Weights of a small mixture-of-experts language model, trained from scratch on English Wikipedia: 2 picks a token, 576M tokens.
Below are experts of layer 6 (counted from 0) of a mixture-of-experts language model. Rows are named router (the router's row for the expert), gate (a neuron's input weights, with its number), up (a neuron's input weights, with its number) and show model dimensions 0-127. Each number is 128 + 24 x the weight over its row's rms, rounded and kept within 0 to 255.
After each expert's rows: a language model's description of what the expert responds to. This comes from a sample of Wikipedia text that the model never trained on.

# expert 1
router [106 144 114 133 171 119 144 112 142 141 147 113 126 171 150  91 142 128 141 106 152 134  94 131 125 133 149 115 194  91 107 127 125 104 138 173 116 143 144  82 148 135 143 110 138 122 139 124  97 138 151 110 185 110 103 182 121 102 114 163 134 116 125 176 140 106 120 120 157 134 106  92 137 189 149 123 133 128 131 137 110 185 105 110 126 115 108 131 159 109 123 154 107  85 133  91 167 128 138 131 131 140 102 121 106 112 102 184 120 131 145 116 156 131  81 150 175 136 118 137 134  96 154 130 125  61 140 131]
gate0 [154 142 176 161 111 134 133 133 156 160 161  66 134 128 126 103  93 129  92 167 107 105 126 148 155 111 107 142 132 159 104 133 135 140 129 131 148 100 118 113 139  98 128 108 112 133 139 123 155 104 108 144 187 149 162 145 173 116 136 122 167 142 114 104 113 121 156 160 129 128 171 117 133 121 128 109 136 127 125 152 159  71 170 143 138 127 145 142 124 127 119 136 169 138 121 110 142 149  97 137 168  91 108 114 153 122 139 154 117  80 127 149  81  88 124 119 147 131 121 142 109 108 112 181  95 152 101 115]
up0 [149 126 118 136 143 128  97 130 127 101 106  99  99 146 130 125 122 121 122 167  98 149 134  97 139 122 107 123 142 108  99 187 116 178 149 127 166 126 115 142 177  89 126  80 106 140 116  97 155 103 151 163 154 168  75 180 185 136 115  97 147 126 126  99 142  88 117 113 122  90 167  97 154 105  97 141 143  88 105 145 148  95 138 138 132 111 155 103 150 124 119 131 102 151 154 155 139  98 155  85 107 139 132 110 132 145 112 121 112 134 140 161 125 118 118 117  92 139 144 120 136 160 103 149  77 139 131 120]
Punctuation and table separators. Commas, periods, closing parentheses, quote-punctuation combos and table pipe separators, often ending a sentence or citation, like 2002). or Italy.

# expert 5
router [137 105 158 130 129 140 124 132 128  88 166 108 135 119  82 172 133 155 114 108  98 140 104 109 111 142 175  88 107 131 132 148 168 118 126 121 127 135 144 160 129 142 128 161 138 138 134 115 173 115 131 147 120  96 162 106 153 126 114 115 129 127 118 155 136 133 126 121 137 106 114  65 101 112 117 127 162  90 126 116 139 116 133  66 122 160  90  95 123  78 131 154 110 158  92 106 103 136 108  89 159 123 136 144  88 138 122  88 133 131 100  98  97 142 164 116 135 156 138 118 164 140 137 117 148 165 155 169]
gate0 [154 142  95 166 147 139 128 115 105 124 131 124 184  77 171 112  90 131 109 136 112  87 142 119 136 143 112 152 142 145 120 127 101 158 123 120 141 120 157 107 161  92  96 133 165 142 175 134 133  89 117 146 161 150 136 116 124 159 134 110 170 120 136 125 136 139 128  89 119 101 139 130 121 119 185 129 111 113 135  82 148 162 146 104 150 143 149  75 124 115 152 133 180 155 108 144 131 140 125 119 108 149 108 122 128 176 142 146 131  99 154 125 120  86  74 161 110 116  94 119 137 124 128 111 112 146 149 120]
up0 [116 111 146 152 152 150 132 148 143 146 126 152 143 155 126 136 138 111 119 155 109 144  92 141 164 111 102 136 135 105 140 150 139 112 126 133 114 137 165 145 123  95 147 123 129  96 179 149 111 119 121  77 105 154 174 130 172 138 141  99 157 172  66 126 148 102 113 119 138 165 114 145  83 142 129 122  96 101 133 181 123 143 132 100  99 104 142 126 135 114 159 113 131 117 141 140 111  92 140 139 140 103 100 105 109 109 159  98 136 178 152 160 115 114 163 121 165 134 182 172  76 113 104 116 128 136 100  85]
Topic nouns and field labels. Head nouns after the or a and infobox field labels, such as population, area, season, number, Height, In office, percent signs.

# expert 2
router [128 129 143 125 122 164 120 109 137 130 104  79  87  92  89 127 137 110  84 134 126 143 129 139 118  93 120 164 146 115 172 147 120 123 111 134 146 153  97 125 147 103 145 125 122 114 140 105 150 114  93 117 150  83 130 122 170 165 156 157 187  80 138 101 155 109 128  93 128 159 152 164 105 122 129 145 151 118 125 122 131 133  99 181 120 124  68 100 152 139 142 117 131 169 111 122 139 109  98 148 109 133 172 175 148 140 115 113 133 120 120 118 138 146 147 120 116 104 107 157 136 130 128  93 112 171 135 174]
gate0 [144 171 120 138 151 122 188 118 138 144 140 156 101 150  95 119 149 169 103 130 109 141  69 118  75 104 145 149 157  94 102  99 126 137 138 143 106 117 100  98 179 135 115 132  66 113 133 128 164 131 139 155 126 134 131 151 191 168 114 133  86 147 147  76 146  99 112 133 133 123 123 161 120  98 124 161 124 103 135 133 116 112 138 134 132 114 124 134 138 146 139  98 149 129 102 114 147 187 123 133  60 121 139  91 133 156 130 180 119 127 107 152 170 146 126 119 136 123  99 128 109 101 110 112  99 152 139 119]
up0 [133 165 139 121 183 137 135 132 107 124 190 146 165 157 147  85 126 142 119 112 127 108 140 124 109 127 139 132  99 121 117 136 116 153 158  74 154 131 152 124  59 145 130 116 143 143 127 106 116 105  96 155 120 129 141 164 181 132 117  83 149 121 116 124 142 119 180 104 116 134  92 120 114 111 144 114 115 133 119 121 123 119 106  70 121  84 152 103 112 142 155 149 117 159 125 119 128 109 110 126 167 155 138  91 134 109 137 140 129 154 155 141 143 147  83 133 161 149 148 154 142  80  82 157  89 136  91  95]
Pronouns and subjects. Subject and possessive pronouns such as he, it, they, who, his, plus word starts beginning with these letters like heyday, shepherds.

# expert 4
router [152 126 156 124  75 127  93 170  63 140 113 124 129 127 141 139 100 128  73 167 137 132 115 128 109 116 116 106 141 165  99 168 128 113 132 151 118 153  90 116 146 101 116  84 125  94 132 161  99 153 104 145 138 120 153  63 165  90  85  98 127 151  89 102 126 125 130 146 150 138 110 168 128 125 147 119 119 148 119 104 144 133 129 153 121 113 115 150  72 167 133  95 115 135 121 156 162 121 126 181 141 156 161 153  97 113  97 128 131 153 151 101 172 120 152 111 106 181 169 146 122 147 145 124 142  67 131 153]
gate0 [129 136 115 126 120 122 104 140 146 142  70 111 125 106 122  99 142 130 103 176 154  91  97 118  94 151 144 132 171  85 116 128 124 110 111 138 154 126 137 107 110 139 114 122 130 164 108 114 144 107 124 138 134 144 145  89 111 127 105 139  88 125 100 118 136 122 105 128 167  73 148 144 135 181 135 123  89 169 147 122 126 123  94 117 126 106 167 111 110 136 152 173  94 142 111 161 108 106 150 146 157 139 155 115 130 116 141 144 112  78 132 134 133 106 161 117 103  82  92 101 128  93  87 133 116 143 152 131]
up0 [156 130 121 126 172 107 121 151 175 155 124 128 132  93 103  98 100 112 155  95  98 124 127 120 153 117 115 103 112 132 102 104 103 173 113  77  99 163 130  98 127 136 122 153  58 121 126 115  98 117 127 159 156 119 130 151 128 112 128 135 138 113 138 154 129 155 128 157  78 184 150 110  90 122 118 134 122  82 118 156 135 112 137 176 134 139 149 131 165 102 150 127 167 113  95 110 109 121 145 125 119 150 128 146 152 149 115 109 113 118 127 118 147 125  92 109 151 116 133 134 159 177 123 108 114 163 127 119]
Determiners and row starts. Determiners like the, his, their, its, another opening noun phrases, plus pipes and hyphens beginning table rows or list lines.

# expert 8
router [130  82 113 105 123 174  76 109 148 134 132 103 105 154 113  86 122 118 122 114 148 135 131 179 126 118 102 118  90 100 176 150 121  93 100 177 113 114 172 147  97 139 137 166 131 108 138 100 183 126 186 129 116 192 162 146 140 168 111 122 149 110 132 134 113  89 120 130 162 128 104 130 174 118 127 116 161 108 122 133 186 112 122 138 137 134 165 130 147 108 115 129 175 157 160 153 133 122 128  77 141 150 120  75 117 137 135  99 125 132 116  93  92 107 143 128 120 145 154 146 109 128 162 136 125 142 129 112]
gate0 [142 121 141 139 126 120  72 107 107 151  90 164 145 133  97  81  94 138 113 140 157 112 102 123 140 123 126 117 157 124 126 185  84 122 139 110 130 146 133 156 132 126 110 159 127 110  96 134 161 142 104 146 117 164 173 130  87 151 112 160 139 117 152  97 106 120 156 138 117  94 117 151 167 122 117 140 202  89 158 111 131 101 115 136 140 135 149 125 112  81 127 136 152  83 133 135  97 126 161 130 124 116  82 126 140 133 117 141 154  83 129 149  93 137 154 148 182 119 147 120 102 113 165 100 111 153 117 115]
up0 [136 157 134 127 116 103  91 142 104 166 180 148 128 149 152  87 109 147 116 149  86 122 107  99 108 120 140 138 146 166 112 190 130  99  86 164 206  71 136 139 135 114 114 174 118 150 120  81 115 158  59 150 153 116 134 143 122 158 133 119 129  95 115 106 138  88 106 126 177 137  67 154 174 127 143 151 148 104 119 121 124 143 130 128 131 109 115 162 169  91 125 140  96 124 126 131 121 107 109 121 143 139 121 119 136 152 125 109 149 121 109 122 116 102  75 120 121 154 168 143 123 106 224 133 133 159 172 157]
Proper-noun name endings. Final words of multiword names and titles, such as States in United States, War, League, Cup, County, plus place names after commas.

# expert 9
router [117 163 105 145 148 105 171 110 153 125 149 117 140 134 114 120 140 133 105 145  93 140 122 136 116 137 108 163 124  85 140 140 108 160 167  93 113  84 164 123 113 141 104 131  78 163 127 161 161 121 124 111 157 112  99 126 127 157 116 127 138 122 169 135  78 162 154  78 153 127 168 133 140 125 129 169 108 112 150 127  93 116 151 129 117 176 168 118 143 110 100 130 128 156 100 137 119 140 173  97 126 125 107 124 109 146 170 151 103 106 130 156 135 102 114  93 143 133 102 117 100 168 144 114 118 156 123 106]
gate0 [128 158 144 131 145 141 140 152 124 125 104 144 115  78  74 113  85 113 119 127 134 139 137 146 135 121 104 132  90 130 112 113 144 115 156 134 141 128 125 143 125 119 142 142  75 118 158 128  93 146 153 100 143 141 114  89 128 111 127 160 116 103 120 137 110 116 179 132 146 123 154 111 113 138 152 117 143 140 134 109 158 118 144 112 143 115 108 138 130 105 157 121 141 116 102 127 128 141 140  89 152 139 210 114 157  91 100 104 102 162 147 156 134 107 133 200 160 136 120 105 106 154 129 121 125 135  99 103]
up0 [100 130 130 165 143  73 114 140 144 138 103 126 174 159 193 142 133 119 150 148 152 114  97 101 107 131  84 125  81 126 145 110 159 147 138  99 107 123 173 104 120 118 133 106 137 131 130  92 130  80 138 117 148  92 136 177 123 119 104 152 100 105 143  99 115 190 136 118 134 147 125 137 142 116 100  94 112 106 140 151 107 135 146 114 126 112 104 138 105 137 145 125 126 148 148 130 108 103 172 147 117 133  99  97 153  97 108  92 110 135 177 109  84 125  96 127 142 152 116  90  83 128 124 132 159 141 125 159]
Numbers and units. Digits inside numeric values, ratings and measurements, like 7.2/10, 11.2 m, sq mi, million, n/a, in tables and statistics.

# expert 7
router [141 139 110 105 105 130 143  87 142 131 101 122 113 140 199 167 129 137 117 124 166 126 153 153 108 107 115 130 170 115 151  81 105 154  96  94 152 139 142 129 122 166 113 109 125 165 116 147 163 140 113 109 158 164 104 129 104  97 140 122  86 130 113 127 101 106 132 166 152 115  74 144 148 159 148 191  89 128 135 158 107 132 100 170 119 114 113 127 168 127 114 146 187 138  97 154 186 141 124 144 126 138 154 142 121  91 137 121 175  78 112 130 148 110 125 171 130 108 145 103 141 115 118 148 133  92 107 129]
gate0 [109 146 101  91 139 148 144 155 153 131 105 123 119 137 114 118 100 142 127 100 146 132 135 127  92 109 107 147 116 124 131 118 145  89 121 100 135 112 181 106 118  85  88 122 135 132 149 122 166 150  75 157 150 130 113  91 104 122 130 118 148 134 147 106 104  95 143 128 129 159 129 134 118 178 151 141 113 118 146 152 113 135 101  99 127 107 163 132 155 119 151 125  94 102 102 104 111 145 109 134 114 175 105 120 131  87 136 165 147 141 137 123 171 140 104  87 157 190  88 117 175 140 101  86 124 159  95  74]
up0 [143 112  89 123 127 110 127 149 120  73  93 150 127 102 110 144 154 117 145 117 136 149 112 111 146 143 162 180 111 148 121 102 139 129 136 140 131 109 176 128 162 126 128 158 135 130 114 139 125 109 129 146 136 152 145 129 119 117 136 181  80 115 136 124 125 158 155 130 152 156 110 160 105 133 129 131 141 124 129 113 139 100 119 134 130 109  78 149 128 150 102 126 116 161 112 130 105  94 108  85 110 163 148 136 106 112 166 143 128 169 161 160 129 118 136 136 140 114 115 131 166 179  97 125  59 169 130 131]
Digits, dashes, list hyphens. Leading digits of years and numbers, spaces before figures, en dashes and hyphens in scores like 1-0 and list-item dashes before Born or Died.

# expert 3
router [127  82 104  90  68  86 149 103 115 136 143 126 100 140 126 114  82 121 170 148  88 143 142 103  92 120  85 141  93 151 151 104 118 163 133 106 165 126  90 154 175 161 135 124 145 153 141 135 146 117 128 105  82 160  96 145 141  99 113 141 130 135  94 106 142 131 135 114 136 137 155 162 102 129  86 155 114 137  88 111 112 157 138 117 125 128 119 137 156 146 148  96 119 144 172 133 118 115 138 152 107  77 106 149 124 118 160 102  88  87 125 143 109 153 120 123  99  95 146  65  96 168 107 166 178 183 149 137]
gate0 [ 89 136 142 113 100 130 141 125 135 137 128 133 119 128 127 133 121 165 151 157 164  88 153 136 122 164 157  93  97 102  70 119  83 129 146 117 134  74 135 156 148 149 138 137 158 151  85  86 138 115 102  90 100 148  85  85 148 120 158 147 120  87 124 199 160 143  92 110 136 115  82 124 116 145 129 145  98 120 123 129 153 106  93 148 157 171 134  85  68 118 110 147  98 108 140 162  84 107 145 127 104 143 140 134 146 195 139 161 112 108  98 107 117 103  94 143 115 108 147 148  83 153 119 124 154 145 142 106]
up0 [ 84 104 107 137 127 108 120 122 108 122 132 117 138 155 124 146  72 106 167 133 107 139 114 130 100 146 115 108  91 151 127 129 145 124 130 142 131 150  91 136 122 127 122 144 148 142 105 151 147 109 127  86 111 105  73 119 127 134 121  99 102 120 145 134 107 179 143 165 111 155  95 116 135 132 151 101 113  95 165 148 131 142  97 140 164 170 157 130 131 112  67 129 157 134 145 142 148 120 105 130 108 150 146 129 119 139 115 119 111 104  74 119 127 107 120 153 127 121 117 125 173 128 116 111  80 104 127 160]
Mid-word name fragments. Short letter fragments inside uncommon names and foreign words, often after an initial capital, as in Br-im, Pr-ith-vi, Pomeg-ran-ates.